Weights of a small mixture-of-experts language model, trained from scratch on English Wikipedia.
Training: a variant of Muon for the experts, 439M tokens, 6702 steps.
Below are experts of layer 3 (counted from 0) of a mixture-of-experts language model. Rows are named router (the router's row for the expert), gate (a neuron's input weights, with its number), up (a neuron's input weights, with its number) and show model dimensions 0-127. Each number is 500 + 50 x the weight over its row's rms, rounded and kept within 0 to 999. Numbers have three digits each.
Before each expert's rows: a language model's description of what the expert responds to. This comes from a sample of Wikipedia text that the model never trained on.

# expert 6
Plural noun endings. Plural suffix pieces closing nouns, often after numbers or quantifiers like two, several: delegates, occasions, teams, Bulgarians, years.
router:506511637437480566471413497414525561531509490471533635470551560460621579452518457499412508598520607550609490463502501497464598445473461536531533486491519540452567509544468486537543436450567490523494468461431435543488480470472514455484487474478498484530458436459474464558522452529492443431503423524488525547461497409508429540433437477454500462469511536653521504451567457496470445452513
gate0:397538517468460573588469506452541492514481600466440448456576511502487513431505534438539567526474441524555532476572463441533548575575442534447499499406433543497543473544502521531485502533453550509490418491488503522466523486412488405454591578421475534512528462601505463515463588505500533455505451408491560485514488445497430635479538499459501458460578551446573517469393422418499524452570
up0:440480475450481419510492522513576432519405533405476498445486597646393506406556548471584509545460413557453473514580441467526484547488509562496583558494537594481494438505493435486506523507511580388496493513521490488438524453435563447478545567545512508477575510612457551485447534541490520490470427433522460599530466504467449547458480488419476474496515469501537548427448512409493541465476
gate1:428524521467491465471539514470482522464496488462516348484469430595492533562406494486493549462468532532456487538545451552501421519541597519543504478424516501583484414537519417445551459547469502497532400553611621398483476461539401503551478499511523504466481493494484585464519539437499636590516495547545469514472502525578513475519506561525442569590430519479545448561513560474583492509546
up1:469556577568523485443517511427442556474402517447483539504508560464571571501489535562513486552525426510564480498491505482590493541469608520532580473522587516561520501484369468575645461511466558520503502474483469451483473434527538527488532513541510518431585451527481613501459456487477470535485438487456492438534372471579413505530368553534494568559513544502455434504542565523565536511476
gate2:443488566569510518617537485452395516597486472459512474495467517505543535496448536605492416486551482597561565482533476534570508606517563487489520530495502495465527460462530508554456555389378521518491456499573435495414521531524482544475581450574518590413447480491523457577499573460529445512517550489445565418468534499532468499464481556507399451523427526469569389532467436500513561535505
up2:482456453538566513442468592483416557475359513554467495484558557571547500537557525525481429508535434518495584486564630563426576504549437493498597456451553461402453445489504493414517475519488496541410522460495468449486514553529551508507554447569534483592479429530530556503514513420544523469543521541490515461478460545541572511590571605485414500537485378531512542536495473497532459508542

# expert 30
Mid-row table pipes. Pipe separators in the middle of wiki table rows, after a song title, venue, team or person name, before the next cell.
router:542495528531483499477441479369590545550458476418558542494544559498515516433395526545442556552566539560527472522552413505407538507490449561520531602436500574388576446527470486519489439481500467483477486521472500520513455469481457465504514397472553497503491397406572462480521437533466479453529467508492457559480397448487428605423510481467510501470578421518580452510570472458477456414541
gate0:466452535537533454496476522457507504512482575480453473431500552526412453476567475490478552442520485548454476543563406470472538599421474513512519537473440551564533479555424519386455512496538622499541516384507468527603534501654493575484517543602448519517547474640535472503503433539410538472519493512476468494535507475511484563462493469478484544599467530446472543395395514502504470499558
up0:444548502441473481503538541541490524489518448567559490517512546501593453534527550506523404484568526375480550460421636564465501427520418484447505413476504481430477550461567524583519590515458394484380502542453470559416595538435520469528477596523502513572520531511457597407509488449577470497525542445506508462510545541528482473492510524528516425461495490583517470515523525558499491609452
gate1:571489435520540495530421495494390451493523469495513494500485566543404545522456458456486483544512440536517372503515517531487528520524504525523428508478566508566481533573498498421477461510626475524524557560532551542531547445480541462480621522496404503478581490447485471480498515435482492458602362572422432473521453517539537532531515496419534555467591500539508569524525381455536571412593
up1:438515414415516522430537529605493532507454410534452580554438511564475401537453517489401493542446394536503442467533614479552436532486474432467471458460581545483526514514575520476529572455610472482507515490481385558488470466424486485487484441502408432478500480499505523511585587475446436512524506508560499439490431431492524532526574590426397556468541542512496458506510506555546479516531
gate2:545507449481503462517498507552540596529551502501458539584401461522569513505438489579523519499527485449505469559529574521519546529578405500510416459526464625519525481497534454470490547510529559588507556403557518480462455513468528455594524474425507526457468419481494441490576393480530454469623590480510495547556530548537399510498428532528479495519605494500498452616584432476554579506443
up2:495456466527509594509570488537517524526513459502473515523370481471504488501435533638578552487479521481480486568463564589435464454518430498498448452584435599448487485596571525441509531425454459572506442458554503467523537538481545459541467455462550575494399473513501452454537423471568481416520504500538522515640535513541392438541440534449568476518475511506485511454576513475546587431452

# expert 18
Dashes in number ranges. En dashes and hyphens between digits in scores, year spans and track ranges, such as 4–2, 2019–2020, 4–6, plus slashes in stat lines.
router:530469530489486511415472435445533487472549499422500520490594562448619543529493465502457583545533579565518487472579477541521496434559478506546520543444485493403673511503493528465569450563528510498565466417417505512480472493428497397492499443539485428551527470456485479508502478583467418430519396450461481504513437408424448489429473462473587476490509450556485554482602454440484455517514
gate0:422563518493485536473481487545564515554490505511546485552506405523591469384443511394524482533475481479494426438488551503571528490594446437496530419508528560516479560499510491482520462522532493537493547570497507458539404587446551444459479493469506378511464445484502434563491516535524645424431581503531469544525491559517595477551380493493474463396450531470507493363508533475545515438504
up0:556505494477511478515414493489487493491471445535449475509411616481444480474464578536462557533437532603514547491543492631407490555458490505486557462433440540539484461495527483416593533514506455524494536504554424542552565491559510488470544491534470581500500486426480555471522673479487504404478526490472535483505526422529465368567518503457539529622553517463445465563584429492565552503517
gate1:578578559514620571511455495492421455473499431404479479568534548506532461553550584544542490414440558537432467614432525568467432523501439490480575490412495484480571585471422519470521520409550514516521503437409508513515496526425545539478539505503497529548455502643454549592391490545519517469527501555449448460509499451538475475463523466540549456549614463457518563486510479483506541516489
up1:538624490455491533479464529579590547504487575430489536483512452498529555466484580544554514475500536462519548522516595464409505531459453615454493472526440469434557518395476588521536598495529607428418553413531460478544560507461490544500446494504442548567488431523485555591405478458469506490501517557554496485564483489535429446535474496558556459475587438516404486549500449565518505498412
gate2:426454445507469459452543569527542476530576513414486526501569478581543638483546473445534571458521473601522495505517520479503520471590458498368521453533425531536442437513528541521504589550463508450520448435563552441546484572493498531495521524511499400435511514532448474509435499593497428504459408476590530419470350462466515477472437452551463511461503501471533603463538442490512424502482
up2:466574459499596511448413454505464500474411491547552455472588539478482453559509418458530460529426503408547443428455527447440472508492524616469386527485526438392511491483494541507484428623504492441480605436400516489473553502532479487425411497510464582475561501487499469478540564453491565522539556520495479621511530398469530517427515544521481503501500535410439479517433430515482501528464

# expert 9
Plural noun endings. Plural suffixes on nouns, such as -s, -ers, -ians, -ets, plus whole plurals like years, games, students, and decades like 1860s.
router:506491590439547568476409523427569545464558469467572599455551531511614557476499417516454542597527556554606520497509467493416570467446437508547553524509503582450551481532408480566527478450562484530495462460425488511498487534464526446483504491477519473558465434478484457567489459543468451454498428513496516503437505425505378534427494442451527440424535511628537513512536448456511420422548
gate0:445455503468512498509531478531547523481500484544599514475437536398500516512562526560485546437513502491591533530430515412534562562495440453408502595557484563494557649498400561555533513605515463415532432468542544568476510435430470462485536510548564536611539602525492439577491511534468496470523498486591468455507492497569457413504460521464546458471594521561486551501536534540462456519576
up0:497574524529481513573550523486527574509538442459486472528551469509515594453439514467476546429546442578504538539532503548517555553434388510453582600457501421436509415549445470448435458556406485565524585587488541540556391533479491501494497557452478492594446483566536500506523394391514596472476439579496604530437498556504480530482492526517549494493505475541426437462448457482541449497539
gate1:482460599378566508432589574509539541499548449564490483513450585448469413430554613492584476492556514492470498537507461534441410509540488515538542493429434540447478455467478534438500516545529523528417384456507425410380587455495546484485459486445488439469563488503517566431517419435536493425529582514496495479482531532436490454470493472574458493427478466488497512493542480414539516532583
up1:501472510542471490525453483457514503453423448434518408513562478478522492508352474463437458452472556505507436489555546574554514569472565605452574495419487478529516508511565515502575519444570462487547508488473531471505491498529455525584519460471531519443443624524534450534580502503516428532549465517530552458453567525572462567565403555596487539464385558530373458537481450515391528528533
gate2:467539550482619594476500511461474619489533469563518485455505463493499553503590563536463535566374541520533579595385445526594543483498594560520578541496541515472444593542494536391594446445510504507467415574474433550456527426574532520525484505451436528508470498481534421489529562500443410536558457488487530421497489518542497468442413466449564488506499519492502483465471522507486453525543
up2:473367524505497548495554557488559544500412533485405530489479412558488502509502604558472501504454553481536448556477420549507573549494477522516476442581476478514525554530459447522436508438565593473516518491575488441433419421521508492414499396491479606550425416520536406484588484539537456519494478520485556448486510574492424529514501530461469479429417587528410453441490457516486525593474

# expert 31
Table cell separators. Pipe separators and semicolons between cells of numeric sports or statistics tables, usually right after a number or percentage.
router:511516509513492507501436492404599557555485481390509537483540576511546510461421493515439580527563516542513469538582467474421519515519411513525540578447504607414575462531460523521464439472527475518500490518430492470523466472502461477501517400494526504483459405375510447477530474544492455457515449564515458591508405455484453617475521486484568494487566419532595454489599447411481485407552
gate0:507515343489481486509479522455502505514583457504480493427485468556510430511468485488521491520534491411543496532599475607464450470486540532639525509492466425451551492425541484450569497514477512474543515489437469591456485473565465508543571603551402574505427448520466497636519497493496547581588506498460527498545512404553486582522490446574544502505490548476372442441513410518487529530502
up0:528541543468431502506556567484519510443463468496525443516424575482453501527540463620431499527479517480448599469430457538495541511495419450501525513482477568544489482562499559642455463509520481479501555437522497521460565453529401377585459462592509516556476478510480544414415517438538431501565549374524487451464503490489421503460479513484562474592479498488386485520578533566421467521570
gate1:436548474416476524511512522597419515560536563557520525461481511555501435557553565573441512495444496490548443509467593563506508530447534514544573626477483543491488566500508540476522438459564562441491537431551514427499531488479490559493497501452509425490470504525567459479454454601464554519545408381374445455465515474535473466580421600559487533514552456421477481572434472510578540537563
up1:438478476404435440551500508543406466440567541602472445482452482581474507545518547539526486513518489490515461471479516517485446555433529491571523586531450547456484529452563517481524460512524638490599523429542458545486424532458548634485449421452511441524473518493555505527432463567539494455558503391437481487479509525479519375456545547589539520478474489468418439550394469512456564567492
gate2:413453448578509501435428468508493509541568399499481569497548532455458454472442473495507516585509525556574470496528492630482520540507523430535531500433436473565499489466556466407432418500541515491534507560530508409462525595530532520577464519473539542505573512526478569464393412564584465548451493558543549538524411568524527494490448391607551532462499539542489565505571564525534488554440
up2:435417451589480514541394472421462503539433422524450499527602546420519455562518415529542562615571563566494390555523475453454522535455555500437507440462475494559551509554576492521455478508484475501554461543417556399479511541557496414538466468542454546463534549601398520512469470488539488498498514548437567577551455544495467533469478503558569425489462517449532582497451520471533498530459

# expert 17
Capitalized word starts. First word piece of a longer word, often capitalized names or terms, after the, of or hyphen, e.g. Am, Car, Ph, am(munition), quant(um).
router:495482528477495584571433409438484571535487523477519543412532558566475556468464536498451556537475513593571520532519480507512467493474513576464511549454506539426595538520524537515557465490511420486486481456386524526541433485535542483499488480498488462527485424446547463438487458460465377470518436418464443575459507442390473568454522463499600456558553475558591576445636408484474485518570
gate0:528437458479527477463581449574484598490475468471563585449552376430529539499488479560470449519529497472466510515528515433566466469586504521462504617472503539530468513509465487483447479432406513532364506511549493516558485497548484403431486527469514543548605548487553551402553566525394474533537519563564507534458463533484505403448505465455397463481437540500395475530440448478503430461455
up0:556436498514449486469576575621494461415501499522497547484461484456585564527444644480423540536442445449448538539486500446477508420592529488485481585553504478448410566507472542492463581538467494510413495492537395446511432453478450471528507539541522449483525576533483462426545566519496550533518514612582488567549499483590491446531468498551450448396491500570466507527410540450551474532496
gate1:537368475516493479485430577463545535492458519469524480507486548420430425476506464501468576477472511490463427482467497423497490507488520564508435386519553500560513550418486493457445459512586473501561517486555539432482404481551484437483460580459660424410543569549523517514476590533497470475550446568552464558439510449564524501535477533574439503533500537567364543492477587492528467532447
up1:590521526477465507423467508523455481481496512519533507600517506514437589484526508459551604495433542490523364419441502493440521474466584511523480453522471510479494380521391555411507446503530512533407508445521500534419528570476553485500462498587423467432512530470531502598513437455420447414450457543482468551478501474558416530464591493499454544500412410449404438520457484477434477486534
gate2:512431522545531464521549396609491415512518528571565452474485530412442551482473570517486498542527516485477477551531439458497510497611423516414553467478515518600548532540582434500414538470492478481460464444557469564524502500459534511373523473542555460394504492554552506555436463593502567467610554540509386506475443528462509551483456622536570524556483486488550479475447499494545453449533
up2:485610458514564465562467399571629531484527535521496465393472500456471454518473526501445550491518454469569565572479477503511436565551513399538552538407492515431583502517522496474518514490571432590480496432408449462541443530492533467518551460477491472485367524533483522393529444498472591553484447490527505409537504568529507594514433520496575415449497531440465514494548441511543432467544

# expert 2
Abstract nouns before of. Common nouns after the or a that usually take an of-phrase next, such as size of, type of, form of, number of, members.
router:487499620512584604531396457408535577561572524451518583493513534479516558499452530480360548589529603568590504483545508532472467404517516506557522496523494547470565436508457511552569424438551504468498472497484474485512443418495526439543415425510467494494429395478523490514493480537513502518441437490515474546405498419439482514488410443465542491516556498524554488455599444506513493515555
gate0:491444452515477490460423545531516540439584499475557469439449467536497502600465552494422552401485473480518401516468567532538526601485500530513470647510538487465503538633502509491468496501438463455418525545492449497534624469531444487441511506465503490443433522503562557489449529533550509472432435477443456584470525538524504449548525484500426443572347493533544600471550486477412549489457
up0:481494464503481438569489540499546468447549566513482477469501414488382528471427512471396461427399538463448500478488430377438489472486410497473429553462506517537463499518569431514555513590427608493538619536481507512590531459501489475419533530444486514444511573428602538494457539439510528516524453506377535486478510503441458503440520453454518588498502527537515550508582492389490497524562
gate1:459530438502472532570509547476429600428498453438455528481505427477529441468534361443474479507589503427564478471461600565568537602507533529456504510494487509525509531477557460421489513450522521414492579590471453482455493516480530481549479487571475497535471460486497539504481377392546637501566414506446492502545532420462459563617445550494544480481490460540455564474547447476453504447543
up1:526548617571497478499623461488549519601526466488506547604459545509497562526568508457471654479464473595420527532546456550579477511495382433384483447564502495405613510530499512484483462466496535527530517457505592520582613528496486516511447473446460484477497479512449494515451487532469398544469630526488472511491515563503556512487497492498490436534525452458541517510477517531544555547447
gate2:493411542465556488516524531524419576463479389580509522516481498515533457508430471444487518522501548626492435493422545512535582479540473497537427513440573474552441446506507441519525526478567468468428471525493527454446496520539462585436507563586499490521459546501481592426487473395511570492526403558545497528489425462601488556518520462493471473451441510476606543536655418541469498585494
up2:449491539437464462475396546430456461507471485529527522322481542414412455490426509408553516426475492468472461571464478430441495486517531528606482544569445528489444469445471455566459539452458564599488457409432484448571507550486502448429488512512453475534491530546543510456491468463481521509470585561464498473436501637439430530508553533505586546574517484522593476516485503508467427528517

# expert 19
Surname endings. Surnames and their endings in credits, lists and place names, such as Smith, Washington, -son, -man, -ford, Dear-born.
router:424472646427438534449475490388523511490440497468503504446571474448519511547454503546416501482582563555499488514591435570443476469466503512504536546510472527440547549600449529507476477498527536463491450475547433489558410538514512450508498490464497479529526414424553451484511464582529511426531469483443411558459442441392418613488525478472517481446461481562503524436515463428476437367538
gate0:667486491464427514482469509550477465439433545545443419514503447460447414433518526530523569561514495556483589512474503550463623528519559544465510532450542554534522393452512483561527543522516553424516526472486443525532492515438400543459508572607434620530432440413538492489541498542461495481529556491534534500473600451441488516478551543538542446440503521534526479476476546599412548488487
up0:525542488601477506432475412500473474497517564527509458484540540508530559509493567436504480615420619528509451485510528370578515482490600491588542398522465473490572541494605579526450593459419569560433490487482465543427539446424467478429471494462525485569588567608465495464563526583519419487524429543570450532518525549541500494479478523539481468465453478485478491499499572488509452508511
gate1:463488473438513475417480508519553532474450503411435531415478507505522394495490530503523571554521473432430463553446424557514496512583457514431530598518536505542547548506505373545531507497560488428518558550489491528481492502514446526540474543365462555509401487501615487520508517562476545542475538492537604549490555479585534478581519417586494479447539551481533545494374463478607534582508
up1:577506494442501502602593477517510508460539510457462610588475465499535566517537461553451528479441508467522474582492496428542566388508585452525551533541454445409482460555558523480551525432468533540418574475445540380488525433593455488471492436481537529554539612463432380571530446462513483459533498543448413520472577553499522521599522481451456525510434443474492493531542494516471472477449
gate2:445463422566543439594527511477468412556483451549396570471359483523502553510510485496426451453528438497428473550476471542538581542510457436445542499514448551523496587483470544512476449402509558531418636432442534542421523425489437541514491522499529486507582497395545543508472463499531522483513529467503548532564432527513561460468450509581478476440513481420522427502533499500390451574491
up2:578444483555553476527566492596466481465410524529497611487485451547395467412548517566489511501437543530476508538508507424365580563540485513507456441451516600541471481506458454441480437570506481508545482464488558475466481473480549468482522514509658512536517475482461574549408522508452470475575528501458451551471466444422454532465437462466464486559431516479367441532512509550527387524501

# expert 51
Space before numbers. A lone space token right before a year, date or number, after the, of, a month name or a table pipe, such as the 2025.
router:480454574491513558527432452466544496509517515406488569453575530515488491510498424513482519590517581627489479465463433463493547379521549563500452531498530609501658523520491485512463391503505462403474546433459477515540442469520536448505425419479473451519555512464542494479481488547505520472450429466465407557448392471438458511493513380463562447481457446549557536506563467454439488472530
gate0:450461543465452435473491475510440534546540524571464513496508499443529413493440504545469563534460489524449451464503551554631595435478519494465487521519374504452495521486473490535585470484516515537379546483519485465435523457486545480485555528560447326553509460475501377539565529594494451593468510480520491422384415520512533509479591542421551509486471520436528584479460506532516511446541
up0:516527463475453493587488487547617523544520462543551555522403512476469534520549647558503526529465546504596451501476498520509480456554446464479527511526440492439583488564479431482504520448445497494520503551535510427522521515448486429424639517442522449498443509581456537549517529458480401623411543629512536516463493530466486521466505554530440542522575509417488486543500454472564451369478
gate1:572471507440554489533436476509513440464470461542530537523461418409426547543549511603478423615407498527414457527543462475478524528569570431476495496414560436487449564506503422460576446493518527482437536548540418497481489583541576529506454472518470407470492472491519468540524537555442531500491508430513484538396387568504524518488492455513500478507436446460481409533456491485458426409629
up1:528414459470563453499511438492503485417475459487483580560458430540506446414546534553445468579463447604477359565416468520524508520460514502520572534538472525430466470426476514478497483478508424523520441559627400501482527499512540571553516560450473501422502471544613491513438432493492557408499522475452460537477522569500494543568550441461479478489506410470501531466534395394484472496581
gate2:541581425497456486601480471505500527498504499504480553491537519526449444484594427559602503493625582542450515532480445452474455529476491495488494506436526403447500571505446548516525481479475479538491489551411540532556585524513458461558386502525396403431470449463527556505449498520438500439469446481503598426522537540503436516531474586447582370427556479498535568480393493511497490525553
up2:609430488439377551520559502481470487520561437588527508531496495470512539416401544440580547532574498495536540520520479448512509552537563521509544452505431502504580529459526484502494546421432530598562524500485436599562492501460404524524390534516484502479407452449489561499441461524460457458561492471401602543595497535554518504464464554549454436503581490504507531439554586546475441479533

# expert 0
List and table separators. Pipes, colons, dashes and semicolons after labels or entries in infobox lists and tables, such as Genre: Jazz, Category: Transport – Rail.
router:534407572513480546567492474384595523547554508482507609490600511470512498496533538493463485536500542674463512443513495535435498440487510479521501589503509526454547474514426557519528447529553521526530499517464472501494462488499478472536480395474497466547464413464585469447471458538452423482516474422532422539433464469461424649395504434455545464456565485523494505569522485444488417454588
gate0:371512405463502494503453505581420474587465554455526588462570537513425420572505372538543458504560530501528474408519538482428566439455496511467541476481531464540467560601439454502570489523488532491590455549525525487491391425447515604434528499572475511472561577499519454463572475482601540479540446499526599529525515531503444421516507539530521550590538542511527513504497516474455483565509
up0:380495471471532470517532464513517502617550519445478417605641483508449520505528468533503458497533530438322470587591503461446521557453555522480455455537490449400493478489477521488466427528520455428492571498475553531468500507478469431450483456561482485438554521479663460476559518548443462428558473507533498500477533486425447535484576559489555559554480529534513434502493497549544499543553
gate1:509517466513576491409558513504489482594438496467507455456472528516555442481482424448622557522488409441560405474557461515428486533439488522450481551375493511543485504525438460561549535462527569505495464494526490564508515514528494470559575472399597447466454417431608523547476480475529477424497507549453488494624472525536469430543500467555579462559470549490513447587600474581519519552457
up1:457427507517559460468536536492506506492555575485456438489452491445529563576476457521406481407475486478551536611463511492442499542493466482485472462583427563502524506558513522534471468538508468489507443518586445464426454544462503462458556392469431535486488499502606547524519482481424508577433505452428585449519472409508571464574484427505605541616464583482598499561478558541553511467388
gate2:463502521494487565507510400431389413451558457572481461528561470450538499492549484449520456503531497578429519534432453494451546590479503553509588539403484457472544554463513429535507515552502570403542510526554416585478539503472468493471447425460547492506536502452565494462585435420478591493473558468517496556454516489541438473498482479535614500597421516467495507453418525503463647566475
up2:543410613529510537518490384512562516509432468496593535585522525439549472541441514406524558567534457402496549508558589494504529567469445543449552506469416590465489468515487486465575540451530502495526572495464569481538541484592477510469537374415540559509532574461473564465488537588494506527511512556490501482510431444463476549458528520547546528452431528551464488585468569442400488586476

# expert 43
Space before numbers. Bare space tokens in tables and running text that come right before a number, such as scores, dates and version numbers after pipes.
router:535459558512537532546459453469594531497500478411507507507509517483537550491435532562507515547562573551545501502535418499515521423464477559512508595514501564479632521513439536480505420477469482462496451396519442536565364450483524453509509465461469491479475361449545514527481462544440451462544457495507486568530395461419417577515522448440537423437534440562509563462632464543465465439531
gate0:523434494566476450519460523523565509490537444475511544501401488483445540535511539518513382533492549585558438415540477379442453499538516454477402509474426514498558573502480484529490590549515506497518556482424486475513419437432574413403567547480584523486587505523540501510513561470472466489463576545503479525459470497482616504491520490489542553583549546503665507524436446541411450457499
up0:425529553473507469523494428477514459504507497547516531515481512522487528504525551516474504533596454463465475440401371508526503602512527548426451422526487546506562440539538544475480396489483535498528486505478409587534432494479476530414477371476442473487523453532580439485478512520519510506406497397507503441538602579510551591459615470393544540455524516514550522549497563368540456524532
gate1:557469484451514567517581576465441495520525595446431465419476423476499541455495474520482492451527462513530503572491458424463590452604448475556409518531519437483388402516523461480414579553457538567503479535595438507585465473458601443587537495513452448549437452604504501481476547559501474591402446496539461515437491436504495469526495475516420543507547521497509497564502498480419467534560
up1:601532505563580477485577551486519565482510525447470481547504499451478523531360518411475466529403517436501564519607424490467453546471503440525488453504467506538561439396517526535544384461489449504580557514527409459520471498459493456544466508540531480562527537508579447486488430469524442477643522445541531556555440471531477450516554589526598523423387545509464493495481476482449561530518
gate2:510501576504543496560531517448524590490488455493404427510436428379497548428445560496490474465491555474513524479477506573517511379463518568466484558515470503421474501449571452487584548579498466478512456548520573509586478580515472564513410424503454528465450444430503466505506621394417546485576580475410537515489527443536500434518520396513439493510468476472479556492536475502597576493498
up2:500503433492590576505567427446526463498475492520491417522516564387470500503497489552454407504421512542528513547480420530464516500506482571444475496545522507519495499531542484437479540560555438470493458597460471553475537543527504525500440510558513468476548402508545415444510393494470501532520521538565539469467572450446518468546525500435464470519534381369612455506408344520422510418496

# expert 25
Words in titles. Capitalized short words inside names of albums, films, bands and medals, such as Black, Red, Me, Gold, Silver, Grateful Dead.
router:520467607462506501517472433443583596453496526457494527437536478420504522506478462560421507534517519568534463499543477523470489493531494581488476544498457602371561470603447469531554399501597493444549393419489526520499470426528500474556453471477483521534422472466546495450425454464549466452535444436484446513476441414466451574447469444512523400424510435549557493470533439428450416473528
gate0:479554451498488456506539407464443558583453519549543448507512424421562458527453458517469482498500486587520478527435492461516472419513533543573500472438575413489496455532538516488529519599562560530380582513528484455426556421487461423488510557501441549594484551566482456559480542555483461486567513451537535494494476525501554475453510583411400506371452429524437424469532445526476586484429
up0:443541495487582466470573483565503518585434417470512596551463586505436371469473564490491475439447501566476506530482433538554558500483406526438417558455540515487491453494511451460536521495474573479575555486406533592555560627548516475447511452498475502497564544465593455501535507553502460500389511484442415435508475392519488552508508587559508451478475474514495494531510517555431503553587
gate1:548441567532523422454478493514428514567439471471494571579533523582501413500459534472352509538442474540522540485501496421474499486409550557447469490567509484506465456426450546477496463594519577525548552477485556554517472405547469559495433452498465496469532463538563509410511519530420495459502529420542557464499526519509563521534539569470513594500525603398466423578452512563524629554497
up1:512601498481399518604464450478507467492570535564458479586482463414509502438610541570466499481460494509456543502513465451517477485460413468462559548419505573520514537553393524480473518474476520494580421410547532423530465639528542453489482493463536416461532518535542475533480423500496522412521499509486487428525438484581452582458463410450509562587514480476471443440459503526555513570602
gate2:389542420519448554464497513487523460572396570451538479527468462561562440539384431481490556450512433479536564505543487563456538492431495501498497446502530464433486485407465465555475545520526503600509523511528460488437556502445457448557531610467506456504498521530556493549541601447542484585539561516381567477589464564488443520437531461428506498476535507591584597561465448515571514502483
up2:487496421501378474535450401448500479554377563503432419463512461443383478523473557473450468542528492463526372508569519609501515490519495512452441494526491430487521520496548551538630494531441391614427518499490420451492557544468486503423488451448463502445493500492464446493506592441520569488538547530530532503483503506511549440574546516408511460492469577512488564511548586528493498485439

# expert 37
Sports results vocabulary. Words and separators in sports results and careers, such as win, place, against, defeated, represent, Nominated, and pipes in match tables.
router:500446557511492494472494345461495571520513555468486611501550610472528478486533467571484471502488606561487429501504427515365501511537450555545496530466544561444578554477432488509500430491524531498561529456407453486509457441471464504517470507487510528536533465449589416469505432576462444503484465544504487584469453411488478549428515466477531529413523449565579467493550380485452431459593
gate0:503544583536481530573532576417513414476506483525478494463370400469451518510502484548498442453442549518463481554565455499485565552546491489580453537470537506586532474496519516454485498513469518568520485534517512556567403477408465557468528414470535555469386588556403450511513512436573483554582472475395423446533534536496574572551479447486522513467473479386517522555571484451460444422496
up0:402499579523493527502499514472513428517428439637544488473464434431460557437427571406507487525501459530471500562551449533535504521522517546485564507535598489530502522461457503571455538436371537505500472520587500499515415543517447490479540485455544503542482568478461548473540529505509492531512436468493432456488653549472670450574517488497482497488538533480492411533601478484456513491383
gate1:511508549485500560516536501557464501509418472532495529428494455440468471470482456504545469448544570480522564529542383442551494494462465562484621500453542408534505417438492593464547487570525479554539460579586447506644463460580546416563539514454550564509538537403497506494506508546476598528487453467423501491478542480509500557524366594489422552580548540477429463511549536502512532543515
up1:467459487558441457475417618486498493517489492586479456462481416461513499560393473553534500502527500493523556405474488486599470472430431583501590486441504507416455449509533573490537503563549544380492434574560546581548517510531567515500524591540449501494468412530479547507477385399403524506602378513498479497472470480490497527435497574490516489554576556487432477518521495465482527521493
gate2:557485517399458513475496461508567501499495462574398464513579547447476414526449541517639522474503541526472606497485443511534634543496469406456551508509506587461506466440526443492498539569599561416548461497497527483492515546519424487582481554485509491429394531537431470512473473466533576454468522485494441519534541469541420621551549437492532483455442488530507485525587471602441553514475
up2:630468486517530514372492501476497535417589508463446523519486478465499446523427471514474569575458501486532472580513392542524500526438515550510462450464527550485450471380536566471549443507600568489498483471428447534389479522498498437593485591483537534566443522527567542511478550515465594400568532547522490580461392564404462508478451543513514558510527542508582540533479528536470522523522

# expert 24
Dashes, signs and slashes. Hyphens, en dashes, slashes and plus/minus signs in tables and compounds, such as 2016–17, +5, 1/2, now-independent, A-League.
router:537439552491508526457432492439551488492565510439482551476588552427615538537496489565491554536536578584503492472577485536509522405522485507516493556438489488403632499509469540474561455553504531491538483366434519495476453456443511413528516446536488437538527481446482490489522479579462441451494385475423486513491438416380451496421486480466579439476503459566501561516582423473445480537534
gate0:456482444538513501449562643534434571535496539572543538536438530541533569532513424530497444468472490507527535457468428514466432537559491516521460513477473484520539500558518490494441567492564552462473484495487554516426466481567442545483443488426497543502473440447448509509610438534548525468510518479539492596502496561555510512385450518473579316495571509401493349509518503387498481477495
up0:449495475420481494470474494482461451505552485431490545463613370512547520511497458453568552531473541471488522570441528444402484523479477462595544515529471490496533505481593501512523494508411507418606541542541518408518430512502494526514480551600477484464515547587614447380439485466515580463506511435595528445543499519517492486536583474499492610398493601465467498479449402518472517491552
gate1:502563584426519500501453579472528482528435638572613569483480534493514484538560448510494549487506533396506460526469505481482520519521447459498456413484459422512458561400463482489551419556614538510523497521450426410544589452545469501546544435555451524484457511542576441448461517474542410474477519507512493494540555533509434472492622390466475518480481531449455535441597561476426462540490
up1:531545469496510552430513452436445466466520496510515426507487487565489503524504521350593492489430487509541542495535465474464391437450453550429675469555396562513568431464586430553423584476462458532514453559536550505467441507493498453459525463504481544509550436556500510499472469560502466499534383488499397541607467523539472500545489446458456503507460523454499434439495436555444565459481
gate2:503496526571500430465461458491505590456443471509493503461525540527471563606583473494467380494494496557541622466607445475510538564434528454425484519472512467473461520522478428441587441525471489390545462407495509505475494462488510485626414512498489557445469552484559549521479429466446470482576523475452539539495482491413523536492405504499616480507518455497403517497447503465490435483354
up2:490451556522528563540398421599431528498508483524475552535456535548477571522502479585491378566425417512473486465453532495499507538408492526472532575417507491531499504570490459451561521561479528514526595474502444567502656504517429450454478519478527472535497523515477395515531505422520518442492520551501490463488515465602510417462413585456485473426492395538460421465565448411483449498463